config = dict(
    n_layer=10,
    d_model=128,
    n_experts=256,
    experts_per_token=4,
    d_expert=32,
    d_shared_expert=64,
    activation='geglu',
    moe_layers=[1, 2, 3, 4, 5, 6, 7, 8, 9],
    router_score='softmax',
    normalize_top_k=False,
    routed_scale=17.3,
    balance_loss=0.0125,
    balance_bias=False,
    init_std_router=0.00924,
    lr_router=0.00169,
    n_head=2,
    n_kv_head=2,
    head_dim=32,
    vocab_size=8192,
    norm='layernorm',
    norm_place='peri',
    norm_eps=1e-05,
    positions='rope',
    rope_base=10000.0,
    rope_fraction=1.0,
    qk_norm=False,
    attn_scale=0.177,
    tie_embeddings=True,
    parallel_block=False,
    extras=['capped logits'],
    init='normal',
    init_std_qkv=0.0663,
    init_std_o=0.021,
    init_std_up=0.0663,
    init_std_down=0.0121,
    optimizer='soap_variant',
    lr=0.00466,
    beta1=0.95,
    beta2=0.99,
    weight_decay=0.027,
    lr_head=0.0159,
    grad_clip=1.0,
    warmup_steps=200,
    schedule='wsd',
    decay_fraction=0.763,
    decay_shape='linear',
    final_lr_fraction=0.1,
    batch_tokens=32768,
    seq_len=1024,
    doc_mask=True,
    train_tokens=243200000,
    steps=7422,
    dataset='wikipedia_en',
)
Below are experts of layer 4 (counted from 0) of a mixture-of-experts language model. Rows are named router (the router's row for the expert), gate (a neuron's input weights, with its number), up (a neuron's input weights, with its number), down (a neuron's output weights, with its number) and show model dimensions 0-127. Each number is 128 + 32 x the weight over its row's rms, rounded and kept within 0 to 255. Numbers have three digits each.
Before each expert's rows: a language model's description of what the expert responds to; "mostly gets" lists some tokens that are sent to it at least half of the time. This comes from a sample of Wikipedia text that the model never trained on.

# expert 51
Description: Opening brackets
mostly gets: " (", "(", " [", "—", " “", " "
router:162101117137134155154175089154094089088156168108121141110111083156158103095180159156100114097089164093132075166164180110125089079093109092163170092168092149105139084156080152092186163094100110130178151171172085093120114138121128139095130164089166124175128074153174122099126162158175130160079159153129080134090104097102159107100153097106103132107142099061178182137113120161109134168081
gate2:154179083126138073165156154190117069142127095106181185114122074109165133136146153129149114098122157148132088137128113114126145167085181141086133116131117124101167159088129156142119137118120141041163166117127135109077133151149114115130079136136160134121189109117149125047149164185090071155156149122104137158114192165140109122116113092152103132101103099109107106115067052073135225160141
up2:086109108155111181108115091071160173134109108150056113121114158121052135136077125120121129143139121125123229131136153149115140080154064075178112189129150170149118137131139082109145130145137150147083093161111146129171134100125128141088174136136128128138076154132093123162129101073120163084107086106150127150120065074130136121154145166092124105127141136166121158145163219126159023110136
down2:102171129140141084163107103052137102122141146169070216164127068155118121140128153112166102112153125085093135138153134171106151104131100116085158097099093095142145163100193087146118188118085163131158110155140166105089104106097121121139116140125106104154135104091062127087131094142133141127178131148136184109191084043146125107142095189089108144164162106189095118135150123158198129117180
gate3:164092143092081110115103161092147122112077086136152156129149220104137104106071179088104140075112089144105111129117150105157088165055099087109091116158179113066138104164152156169084114103086147122128122180116102107123160120155067158145151156146117096150068095127116148105164162114131096128137088133100181131085105152112116209146051179136120130081160130130147117093133090159131093167122
up3:129157167084061117120079103101122081105104101102136093122149175139166092115092137073098113070169112109113055173144169100130100201094107109079121110165186098123111144171152134118102120110072127163118110160158114111123192138162077134120151154133124068116064100117183152167185152141110078161133117158093163143107134102137127193146077154157125163091165122134111120143131067178095111112116
down3:071187167153105136160174070163126118133147159163146104111089059149120191116188183095163130162137150100144160128123148131116099065157133148125161093136096113147204159131129149058138137149168149139137141056180077149104104119086189097111131129143111128131141170125187080092111108217128102180150105063126128154145165099122128135126129093083130117098147142132088092133112133102099152087126
gate4:111151098124097188115174104176092105145147151107161117136117198149176099192126154137121076071165097115129092155100116175109144152172095132099114078098141016168150156119155055153115135117086152103086145137196164164081120190140098131160131130191124142114090113120092109099098125138119116139182153091088134135129187108056149184126097128131111150126127100117098164123119121150136146153131
up4:128101089098161116097151176154133197129131124121117126088141120103081145115145117081174153181130084084125131133122093094171128106165179073152099175144126255105120088124147206117103147134157110113129129152027125138137080111062151104126136143062170126182103161117127093120136107138111135167152091156132115126089097095159112123123154188106144083116148132119139120133130142118106149100115
down4:148098093087068163102108099136125107131130104135130063177099157165147161150118118077110108105166095191155193135059137134128143095106159103157149170134158134096132121090115197102142065155158087107159126131158126101154173132102121134114121204157164138158109123111139163095105153091174089202121132102086124142094119110212138146145133162205093069100126125143132145149115054128115166139113
gate5:126128105104086186145117086131157142114135174106133081142154108123116184107143148132135139083140110165160134105141078090103093134197167103117108060158166125149117158139139112129142113053152097120064127101108108121068140116132104144127080110049124035105096112144117051208072102160106179123110085131090093180157193094101071132123144164111131150095154134125125141138158123157127133151119
up5:126180154159113173138059100119088181123104180068124074126136117159137133085163153106154123119101128121111167123163105118100103123199136120129122115146160112205090144128131083145132127069107135146125113132125080132096092149158122130125129179088168040064097127144146065177093179137153164084197125143100124177151174087095060125146133135143170155118148134105186133167101151128109103100092
down5:122072088149130106091106119129154208070150110121093193150135164151147106169141052152142091145133156128124098162106163109164151083106073120068103132122116196109174155142133113145101191110061088103118132157103100160152167142063162083197126177173035148082134101114108133143167132106160126121118152141094166117116122155127135089131103093078120132144149111152098161091140134158143143112158
gate6:096160182169119142106101085143122161088127153154131096096171114191067138193090139130135176114143117155076110103121160104128128121167147110179073137185158155126180076159120144150158096097095124078133084166129129134117092086176139117113146150062081131131147162095188175135120140100147139150183121156071078084154098117181098183112142121200140087144117107155161154128133120178141078139108
up6:154086119105149147129176142081126094147143133104111130134131175076169121086165075081161107148117139100177132109128124174099124139124122117096145148089115109135060153092145060110098181137186161201118139125145122128179137131096144133153103087180158135137091100164053127132132099132125114074106143103182186159102120115097146086145136131008122130122155154128109054167128154092139172115173
down6:100083084084121117158126133125167152115110121192141118111146156060131131182142157096101180113106141109147089129145112140108145155139118155146095178092094021174062139109126104134146180110173118137121081111079136142170156140133123156152131183144147120120079162085173156123122102099124151172115137139138110222124203147150154119121116117097082122155126137064220099100112132106136110123177

# expert 32
Description: Foreign name pieces
mostly gets: "ić", " Juan", " José", "ín", "ía", "ć"
router:144117145142118126090152161148098144145112174078106124090120128129150110105129128048088104131138173124105183128113173121123131110173142159113089123166097132129154067077103142142176127195096099137136098126183080172138113088102101193096179148198143130142106093159159168092123099121178140153093143179086142058102145114170162122075147139156091093076155052147170096138145124107126167070119
gate2:077052145095183093151196098103097164096142148100113150078158115133113127108130083107127133129141155110191148116080172134132138141085120124118137204079142097096105176092123107159133119140178114180092124181149133119125143149116162074142120177124120128112170128100107111129151094142098130135075166126154149122125153163146141061179150144185205104157169046093119079145067101116153125111086
up2:100061114139127108135150087124082131082100112176084095060139088151139139117123104082135135151143112102178147085066135139151128122173119128110162156065123114163114125119086090158080155137163112169105109191111145134145151155087097140124141146083157173122138116133140114154135073138085153133064198134106131092168082162165112082156170122173193151123172054094115091154061110161176099131134
down2:081123108105168105115147125117106159112171104131116091120074073177134091137160125187157149193100128158080115134150134125185165120102120121186172098164159202151105145146118126143157121149121102112149115127083096114130117109174138098103143095188057078101095101137056140135176155112129090155095060109093153120145094147150110075178083121139133188160132087140118155138078180117090134120195
gate3:141145127198128112091148153129151150165066117097103142072129197152122079126174164169120109072142073142124183096128118082137137123097068130179110165096136137109117051142178097104162100131141152097125130101123168194077082081104094088115131149104175141132108168124156105171137072115072151110121130094147132145132099146165232117118117117119082177092131158145116155129149124100165109154160
up3:121149202165102156097173141141154117150102160075121160115121234151146078130131141112100127080120093129128158082120120112157152178094062151149118128132136131091146101162144129127168095150203196113125117115143125211090108092114099088125119145156111176106084151106129132136109095164125150108101127091138107166115118159139190115129159100139130137047055122162146128043139078109130141095159
down3:175142106134138156172078181125100161110141097118132173128122095140159199170172141113178063092097112180196140199109162176079151135111126108113141085056140119116101158126121097164111135163115109133108177110108119125161123134124123193088117120196141137107087081165092064093080172148189133162129144122117087123082147107109156130108131092152146159172074152113134138107097138135070136146090
gate4:096141074128133111190108100122137199152109100167110117125143128086125154093133124094173144104149126077109147153188133090106163095170089127153133101162065090136052157111165100137116116131105097101167162140149093145179139178085080145178175143137118162101135086166110146161119128139097090155180080186146161113128098061126159107119147116161168111125170044061176150117108121095161115141103
up4:130108138120090121160112105111134165147082093186144137128145175086138120107110138062148149132125152088095175160201120124114159084186115183147109102159067126113081136081203144105148090134124056116148160146172074138162136157081102171153173097116118149085120123159144124167108097147149062129122073173136130092138092078124134104139137135161172094096195103085167152092142143116179107117083
down4:134126121112096118088169217117184114101148126125120060141110101169121157068135167091075088137135200127155098111131144172126139174110133158085125158157136186138086072092121150121130140130132169129165154123166124101137103078115120115040102116114174119121165178135116163057140192087136111151087131097107149121097183145113092122048127095137137076142163175173165106128139110124118118112166
gate5:122112101148151115124101143108146087174128188152171083092194136072108135133139116102114075152162138118146155134139177171090094184179153176148185087077138104118180145096115159144139127107116097129110193106166128150098119077101062114107071168130068086162089096162135137112135069098094123141144180089113162089132141126145144111153163133145204110164179153144165133140131137147076176091107
up5:094145130092092085136132146133148086162143133175149120103116143133069139145098121110080115111139097156120120146124147111126170111094149121104124111180188119107130183111165112206141141121110123152168131173124154140100140097098110107162171058141171110128103096187133106123099066131120155164203214096128160098137112084110137092173119136179122140083203183089154096071124092143046102139096
down5:082151108152093158211088113106109167131150147131101094179117126124128140130124148120126112121116159076136091089135149083118130093149129077144132121176115138191093146118099111144098053112077142149142097131100076124214131140149138155127126114112174126114153117078072139145124237118139118148118052165155169188116162099097129133144109144140181199090083120165117107151131131071166142152082
gate6:084221119052174096090104112060075100147156168044127108176140155076156063108126073104101141150122146102114091123145142132066149126147164089100092101114133148151152138129137154130153130163115133131076170151152149109124146078169165119125128179108114157090146117138145172099124099176119114172115156148107120162117161159154146171082099198115145157143110149093125099102109122093198128173132
up6:162091190194113090167131130127127169125119148158078151163160070116139133145108112145148155143178143154067130090100137133153027166146138164175135149045147122098106129141088194097127135118163134130133099093109133130101111113090103208151127082116108094121136098117057083137130175159117080144092132156123126123072111122096200107142111113095166127088167149190115181130101144147108150149116
down6:166149161148094094163104109215127110137074121195090176146117105159093111167162082155182132110172094154186062146164123120081130119096152112097202171178117185140173153121149062161097114191165093104094108113090158143155108118125118144176076114120136148164159137119101093085136075139143164152095125118095124073132132119105117120133128125126153146144099101184079111120097108101111079145149

# expert 23
Description: Word-internal consonant pieces
mostly gets: "l", "ls", "il", "wn", "pper", "el"
router:172104129151114161068154122155127134081147146142132132117092070080082155058151106196125098147153117135141155166101185171136113213104117158194099168151138134133129107143092122164131126182120081131135075123168112144105141139069143122150133110108149117176107107084157079089135128093147043154115143156137160148151159164187120117144083106127103134152083099107049109174116094125158068109099
gate2:107130171135148146113115057140094129139129107102120157080172125106202148075112117135104131149118125102136132170124179113119169172162140165124091114163154137181092138110153089072152112130104128141080124114099173141074138166096145086231076108090183166088154080111142120156111146149091118187143106175134137074088141184152124116078106118088102109090113100095161124171147182167086097094152
up2:164146135168055142135117173171131164161132130127164163126140117080159158187128159177171110136119098133126160108083090121140110128142152130170127084151145140111107199120083194150123123167147140117143133126055087149131147084084101149056145081136117108140048143186140102151152129129131161069125104100063141140195098125147141152128105159191145141107118155118146141054075084125071114127091
down2:155146093118107177163093102105110121118138117130112131100119129098078165081180111151103150116105117143187148118140153071148132097122065132118102124120109150199085051108182112116062157088090122129112130101124109149113135099107160146177113143114162068153166154155145082221165127145104138149190119149170100121118151144111126109119108120062195073154139100121127120147216126153154158096190
gate3:152188106090166160121160125083116123074146146172138125150118110103177139124084120072119118119158119185132125116131114108109145161159092131074141181122094138128162071040094094171132117101119142162098154150168164085083174111130145130155097138156137142162085097158149131169086092110080123174169086077133102108149196129165136091143184090093183111160105175156125121133142033107162145112125
up3:119062166200094118176099142164133152082093066122134075106141133155112127115191152151139141159111161090125092124097143125090081106123166151170154064083159156162095151188084122109130155173173081098170162147124097165143090139101109137067166138101156129089185146116172113133178144134131144074120133122134113113131052116098128128141107118165103137047134105119140118150097195129099155184117
down3:109111136117119222109092160102091113123107203100184157115197124148148101136085134120097113091162171121131153106080124071148130143183128150042080140166164132151110103116131235175143104133125129174081082160130145077130110165116126133136107153124110100105064154090143170162117101115062090128157158093148136120132144090122170119157127123114153157126112092132177099096156083167120143108124
gate4:166110183124085127104118099095139087098133061149138147146086174125137138099039077137152106157140084122069154111114121125125082082126088159169204096115131074137131133125125160135079114095151172105161130131084162162109152105114159124185149143131106129128126123148116137198101097120139123155159132141160157167137111195088080159078114137156194182159055067126168174153116133152096131128095
up4:053190076190182138122138109132152202202148169101116114131174106124116117177176207097091125108151150158166101132165130103104173148117177129108069102142127148114121129124115099154118165132102088209132132117138123084100120106166054143102094123153127127119136116109130138043129135159075126099085119145104116072095076118144154129149146119124116117133164151147093078098130175109189117152136
down4:147123139161198120131103111129117105173149111083136167116081142139091125112148125108138098136138086149056188168100143143128182096130118094169133105118115124098108169203072193083178169134071157155086106083111157131198072137102150085163091151179103150125114039119153118150072148153164142150149131164163175075087101125149131121152151066133135160118126158100095132087116134131122134142155
gate5:132151115084115140201193166156159099111096131119186121125068122174165146130143133115176109119108087144153112177165139099128077143088121129132103128141073160107171206090110077162158105126066086127136122122145117048148137122133095084109128150106137140143084120142143138116095129088095091155139174179125160099123126133150132046174105143168127153056206137155114155080134138112090112188142
up5:113144130122175126153122152148140126125000147065151034142089112111143118136128157171161143138114098188213115146139112065125120117096149089131106136117116149140049154129134152168102121136116129157112109149146076107082161130110109085184144114144167131164087126175106114145165200099065104153106113104103100111121109125170112149144089136132106148125163121144113159097125212116175114122121
down5:136104098169127127100168140092165095189188104129163156121030098133146128134134102084093132159066092085111124110119142118172148055175128140119158140124175113162072088147164125114118170129107143105111111106171094125174102135156135081119113111058158119105135156148136079094059146171155181142131138199131181178143121125101119080156199138159137106140165122122104131165124129135104109140196
gate6:104140100076105183105195093147115106130178057087121181085094134113138077088096112116136122146050168128097110132125159122135070167108107134158101084137148097101098117147147166119099124176156174131091167122131158213131148107120109167171080138089153082121101152142113122129123184156142158183130110118122116117204158131114165103081127168149186098137078123170102106136172087135089140152081
up6:121138157110151090157069141111141164194073182143104104122142168085130166152169126129177101130208152096125195104184125140117102111058160152069122134120136202135098113125169141096096131099089112092144154110079094039146110130165109072137164137134065107107139087171136112126137123133118089124082125101151139169111117147187063181142135148120095155089120112095149108084159140110122138150121
down6:125071135108156150160099153131154138077194120168131134123154129164155112164076094127154076147076156120110170089124086093098154185167012165127109127141146128075150183095113079103119108135154184140084191116152111145131139127127185165083141026145132159176108143160104137135108147105123140159145132127129157153152092131075088154075156133098108153141104093123128119111101108132137116087079

# expert 31
Description: Table cell starts
mostly gets: " Also", " Rem", " More", "featuring", " Conc", " Sim"
router:173097146123156128147154119151151140144138185101169145101073092120134140116145158103102101153088138094081150174122179156166118079069168093163136097084122159156122073148084155153181154159118096149122169187186098146143121125105123153122140146159178104181110068164178077071124120129182105127071112171128082185153091086174178095144148083088103109113173147094151156139163137117119135108148
gate2:088117155123087170142091143153153118130076117155094109137115159126099130118101030144130097179108145152130120221122100133140175133147121143140145109136138145118103162107151110063141088079162100146145190148095139120133175171123111203096128129153108173114165171139099129122059166090081124132136192082093111153091117122132050211101123099102172105143165111116167116108105141118063104128115
up2:110111124070110152179130121109167171117134116070128147104141156088122091100103070172116119139101148178158120177070137145094152114114142125093123078118150169159068193105163100074120142075140125125151118138130066086151164158115124114164147165129098101130214120163081089154102098065129156101174173082107177119147109157141107135114133104093072058169161155129149104108127160182131123092165
down2:178127172184170167117140176131120090096125113120090168146129129116152173213067146118170121164088062104074124047149138095128154139172103116157126181119161123065152084129149138117161084116128106120125193124188118114140173118099100133091144088083142181130097125134147074051158100151151134122122119137124143114152094138146109163139139082142147127128099106135118152147176121066153065084092
gate3:134156170126106125125076111126109114095132086147116142149156117201093116196153090087130089121085179125119090149133030159201081163157151160148141187118154081021115112069088140144146144153098149146147095136115103132159150127134118123128159086131086123095115164115090123048138076105142146131171187083116117103109135123133117143118129137151174193091111153166127134113096144132184135133138
up3:155113141164123077142147103112167092157155116086137132107143141069135134107096166138190141105197115126114151136150163096087182085115106114099113123102076157208189177163144148062122120126140121084089185128098129091142109076127196118107108141120188123163134133135137184133116140153103133119074075117163155154117114145115139080114127148138091072226134110149089057166144146143128113111085
down3:194096181091138204074121117138132131095124126178240107154123119102099136131161175126097128137123090132133138078172136144185121110127146114125129152140113055115138132140098177102091094135126080061134157132165049126101143109072124119155140094136184124171130108125171139154082099149172149129087079119128131095182159175100149092099133093064134108117151162111142112128159105126114125164070
gate4:117157123135181063127125142117064109126122095139116112101143071154108092148152133138074135051129138115163150133101059052083123093142094114127080180143123139167158172155194060169056177109106162128160117149120049115156135132131098140112106128125133108140142198176150193115107101108116148133187123099090151119172176186113124121115163105125119138104124111105111102134091114173112115174146
up4:160167185067079174153067115134090162142083106062141109161088114054095178118076053110144120100132134177057183125165163146136137158140143083104077120111108116159061068073153126135123140148158124148134183147173110124133122088085160141090125178164116106143183149096137113082117094100169111082143152138105136118147122105174116147154116186116163126118154130114138147143136116151112092131103
down4:145142129132072054155143090106032127139157124112119099189162190154128092128144155088104143076094152091182177155139123167116133122114125089114105128152109106159128159167143168130129129135128104176165132133161114145097110142081082210050084161090185110058146148137143103154145103138059125160175129071114109169108104095112117139141084144142127114174155160123103087116129136153172173141126
gate5:133190090154120106156081067172137089091099086161108116130108161168110124160106068148200145098147061184145123122157055121134131194137141149121091148131137190094085180188084146136163151133149174144142130143109107135121116119154139087124109161176139118126092175091118138156135146098030170088134137093079116158117156162136074133127135108140137110073141125146137166152101107119158075098092
up5:094131165107135141158128133097149161111174131141125115142117130107113128098122197189046065128161110124151139112134128182122106112125136076090035160201140094119157177144136125112170179121134132115103136117145161128201134071119122104117137077137114122116148103161063110151142090099148119150155141130101142118065102094164093147138195155147111216157139155097069104120157136066104093080137
down5:088189133087172082132144143111097104125117112115140115109087163116092141121117095087058163136183129154093139131131104154138066166138154155122130149149103157167171133151151126103128147077071062134092132169105091106147160151134133179217120144154119060111081148115102161188071149117199122104108186119087141127098136104147131080123133177093158140123158181129099103066169138148122185147104
gate6:139118135127159131133109124116075152077076120073079162117156167084122132188134147121149187198096145096090133111099134116137174111118153156083161154071161108107097153100155104125083151145132131159115162130157126181141074137094103087217176119130100137075154150082135166094154124140109117161182138163115133145087178154111123051138135183189156123108108162036109102125139116142124150093118
up6:158060132102201127092138005125156105173135125142165149084081121090143127141136086168095067129166135120124132182115108141082115138187148106138129151081157124173113129133141120143131192145128136097117132104131135115150147131072134093154106133150154122215105138121139086093158124042124138091127153149145089098191121117112114143175162122074151107150155135057150094143124077164158103136147
down6:123124162185200100143170139140171104090092191175101131118053115160162094114137109176118159173131124116064146126148121113096103106131151163153171093100161155122125120118108222128167125142092136100160156111177109125100061072166144127089152077082139152159125093114091122074104117164162063150180153183100101154060146071096164116124131131128179094131115122118121130124154120105127117111142

# expert 47
Description: Name pieces and table dashes
mostly gets: " William", " Cle", " van", " Cum", " Den", " Anne"
router:167090153112162132151148125147154146144154179102172149112069081125128155106153162112094111138098137097088145166117176153172124079073163096162135106097116158159128076155082158146184152169121098140120169178187094152127132118117127149122142145150176103178113067158181076071137113131183094112074102166143082183150084082180180096146152086087090094108163154091162149134155144129110131113153
gate2:091163140109067156101120140180072116123161065131175180147117107157117147142136146086126126136147139140167131130083057129131126180208142149137099154177115102106125131090092113095068113130122147115108156101124147139068139110135119174094159062109088165138178185073152096155156085149073121142175096048113115136149163137148088098152136142102157146172170169124140107114101086138099075181151
up2:191186143167133127175097131163186140132112190155109066129114185130112156102098096109125194132087089108145107063133112112146132136084110173038106152096077155182121119160146084148155131126173089124141157114065125153095121159111113115154108131090147154141108062177107165186088091078062152141106142145161116114110090125109100091088165099127132177101142136155148119122136130102122184145130
down2:088109168141128122108078118099112125114097171110171119168099158148166178141142135121137131106150120073125074094108154168143136103137164157164132138150068142166023144118156140144137204128192160168157104091146082093077108105140081163078133125148129138114139165123154147115103103103147078194152099055130116160129107121115116134138067114140175124135177190141098108182168082076087112160129
gate3:102162158145121131100135152136140132134101192125141082130143146136064151099117110160152174113175116088168097065127122114099110121093125157123121155156092106179102121177250116155094140141154127128188098160044104088125113132128107088086071100086111131138174157161159141170134104156125097194190132103069147113146127113154108106130105091153120143070186139116067150142092096146148101125148
up3:102081173101119130166153117087148070163162128138109130112138138104111086129075064152114103154144138106118125104077134167130162143156081163093147111101114146128121115138166155163150201209103087063087166074085148161115120094162136190118124125118108152135089172106139163199143127094093162110099178112150085145064152116146143147147084192119152121178081171100089163148124122095118115137188
down3:084110132137109080173130112115133082070120097120105150150107107125155091101141134085089169184102169093081152101160132150083115102124092187108124112056100225119175155120109132150163133117195102172062138132216085122135165138146155142124150121150188104138074141149138125068141129168140129151117107135170119086211157114112112138110138149116117111140088139088202104109151090136136140106144
gate4:118143144151136161169130138062141113086073111140183129132141112148130117112180107060115113121110117171095080145187123081107133099153189216094163170130119139125140112095141181131120102103162186106121156153067146128066070146192120093102132101111142097186152094142116109138108097079104159143139148086193143120109162111179094124142129121135129127121087182116139104166193090084135101146069
up4:113136159115200121142096128153136114180076117112151157157128167168180068123086097124107134107165150207122132123115132135138125091065114094167087076134086121112105141085100120155106098172150129158122170200107114072124170160178120108155132062118167110137126120162154156149101099181180169152145055145134130100135130060107161118190128150137195095082153124098167120141141088146095110144161
down4:146135108064103125138154183107114103133117107135108172181166128103082099115136136117074126141122136113085117099146129120089143089178145175153138133211152027103104135107114180160143144139199175144138131178101061164161095122111102101074110085128156132121140155151076132095126080171073123155125155103108176104126128152135174116150106108177099141145135124105054152167139186077151132106174
gate5:164127173101167226138107133105152124112124170126120113113151121132132206158105130103114134116153096195172127173142135181087157187172213137038087138102133134119099170121133156125152136094133104076132067136099076114123143102136122137135083143124106090093155162126135128130073205098076106136089126154139112086129179138140192113113136169121109100137103137113128085126103104117064083162136
up5:146144041130109098100132140106126129163135128140117108146099104151070158116121150064096057113079185085123178161089124115100099111129092131139162114192126107123125133091141069120101113171146183147089144039187121160094136185090171149114152136154134151197095153128084135109225110131177156119159145118120178143127063117104104133081092117151123144111160148126141142141119161104141115131081
down5:168159091092105108127120148186145133158120103129153119152157127115165137078142138080070114088204157151124126130148143066068080144147134154125125139137144173158111081104085111138107111144143159140077070149172225129185169106123099106145077146158115107125160099103104185111126173107150159086112140153094134105103142161162113130094075104053144126109163165154131178098158086110119134092050
gate6:125177081123078167143086134112161116171104080136172117154162122080147107145081178143171129171171062120103138155110103146137136174170095161085069110166127119084170175117197085120102132148121161144112127094096132136079119131129126123119108127132172106104065213114099160087131139114134135107193105127120146193090136117121108138081086165100093173132093156120176113119186115128114068127071
up6:097124071141187079104121075104087145099101092116138127135174113075109124163090133078139136127099155143142114104141111127103068113126105184137154125175127117160171168150177177141100151175113061165102135139150156138189129129149153147112107134161148151115128150142154042155078138175120110075147070128062175107082133120088136100127151103140146163075153110140157059166060118145160155082160
down6:173102123193114134123134129054138109166126111121094120138068113122128115074124106160130113123117131144168076147074180098104092090171127119126187102076092129127108170174064102155147126125099136173166118086136144103148139176040150082112138145126139202097110157151180126130217103115179168179125160170053143148126150130066120127136120148129165148137109109102118084140147075122112147135136

# expert 5
Description: Latin-style word endings
mostly gets: "us", "is", "um", "as", "in", "e"
router:169140118111118127108096145135141159143098072086144171120114081083074144142157116125079160100121156107097167180096186156069087159154118125117156122162136098135134067138084095166144118141098130163094129115169093180086167173139100184163086176125168095167110089096132124114160133123163084132093112167157158092177075087164141138137079141119123087140121057206084117171146128137137077090143
gate2:137142061189181129137155108098135094149143166164070133140095144116140186125101144108117110223112151038127120123117144139197079084139070149120146149136130113148091106155122106129107149130079140119148108110107142084189149130149068098131116130167098091167089133147212156165116123139084130124106109140141179099067106100127096094111132153121141074107144108153106157147178187105119150100193
up2:151159060091081101163048133139090100178153143134147131074138078071170127201125132140129070133181154124157151115171104190124153154148142097162118134160076154129063096081137106087117098093144115081118130109104105114105136167117128171136130143151187173165123111171098099163143075145125199068134149145170068136145103137170112110156165123124144147108150177100161159077126143144124126121102
down2:074163135215137136199174113153186130154188142159106167184069129093113093092130102146088130126125145126109142065119151127144130114144146156144118081080121135128138119167123081109157153114080160204099122149113201123116107140082144118121150146110142100142185102091131146089137162148082145147084085153119054187147149075073139081134150127141118114105064126074111117160168144116141142110101
gate3:141116052082086125140105098067110157144110098127092148140184198109126133158161082147110178114118098170145166168137109120135156187188134129130161155159142157124112084149136057155140142206148102108036076133121134149083158112111143142100079113151164136128135153094133111150151161114094129116091126135213075147104143096141118167121134162095113058145079127114151115177143178145111091109115
up3:162141114174120175113155167165042116105123126120069119110115169124164149160132130171032186138110164142143128153123105113133126123126116137173117095154129167166161155094094149114118112194112144101115087116117109099123108112148100148138211163168173171148143105090169106140145089142075073108103140136154038084095126169109186111149061090140092110068153127151132150143142140189116128118111
down3:104151138150160162169080127100133121141141184174089208145150081111061117114124119153086100154131088140092111088114117095117121152181173110128121084097146105098098164083123146202133187087139162159121151186138170107151078126112103100130103084155180113134236107132071137100096113118151128120122131142104137127085132093108158131093148114187102144162079106091123152104124136073186171118101
gate4:169135188131116186128138048134148129141131109151165107120092106163142106153096126118098123161054106178121167147117106108083154126149137057093175130107109093147110090114116129094136088055130107145127154059105150122095167175093148105142072192061164142108129186166135216144115130125166113169129093152104107086148093138093160131100112078094179141108112155125184118075134099131125145115129
up4:153100158168123065156125136154123090085073176155097122101123161173158161094144074064146152091147133108081138103119149100203151107134094151120142109105082109161122154095110091104128154101122134099175173112120072110140124134148126143136178129161085051098183089031149165100117133113123140143124155050133173123162159120146114149148169115108128180072188154169150152145133133110115108142177
down4:085119197138166066122065168089179193147131083143088148121102096090109119136039176174131170175146105153160141152117111155130146157104141165137100073149074125116142131146204147177113165129092084098137059130122158091116106119103168135125098085112170128114142114195103112166100137165161115112105163114148140108140098138107143124114150084099082161117150147089060177115179124137131102127141
gate5:158115149141084124156143150150148114094126080089072080086176183149139125134129100148123175098153143153108119092117156120095160127188109202121094102082127091157092134138072109087122125010134145129167098150147172114095128124183166141138158147108150114064080138098118194160141146075162120133152102100098137185141106135061097144070118127123102139140099081130187126147126125150114157181117
up5:129156133123131048181132117142089144101114099113145084135152132149098115101123144057079079039108155122167142081135109130146132162141118123125143151165137151140116154120175108129191111148097072100123141173066097189145166115181093082113140138148084133138097071170125096106122174172096164119128158135163117151172064116179197091173127198117119173161142132123114087142086150150090118131145
down5:138145105078113149156117133117133155143140129090156150087126140146112060075179122154084109125082175133197151137149145172085163175139171202129106107100167148117105102122139181091149140132131147117123212151119155194131110135140135107085160109094140052143099119114141121088072231097105141088136116130129059107119158092128136128079099105085128120114137123121175134071169073082121124154144
gate6:112166152105079151121112100136115175144126058158174115123136184139170167142130094124118140116136114153146173134117079098145104151144110139096129128068194132141143071155145109084109051139128128142061189106115125182072157152154049109119147185120136172163095160069126118111176111121070148119094159109155136118079107100151132159124119178119129136081085156124109167068147126186111195123145
up6:085152099109160180142145102079105104136085108065134132107107139072144145146149188129126091125124160168134146129114137125185140146160096198127082147125161151098138158175130078176110143190092114159142166162147108156109136125144108191134117138113181103080121196023121114139123126158113096132075111092170112114129085134162126073100129122121141211114107140133136171137137107115108036123168
down6:156121166155106091154156145048126140083109061102167131141133146127081156107095110119116157153120110089136089127140144134106181134071168126133142171088136126144146142152118069101158185118194105156111099096161127139148075146076128138175153147104160089117109102131111110068089134145173186134157087162119061114126147095097169168148230106124101149128126125138084150142064191164112140139176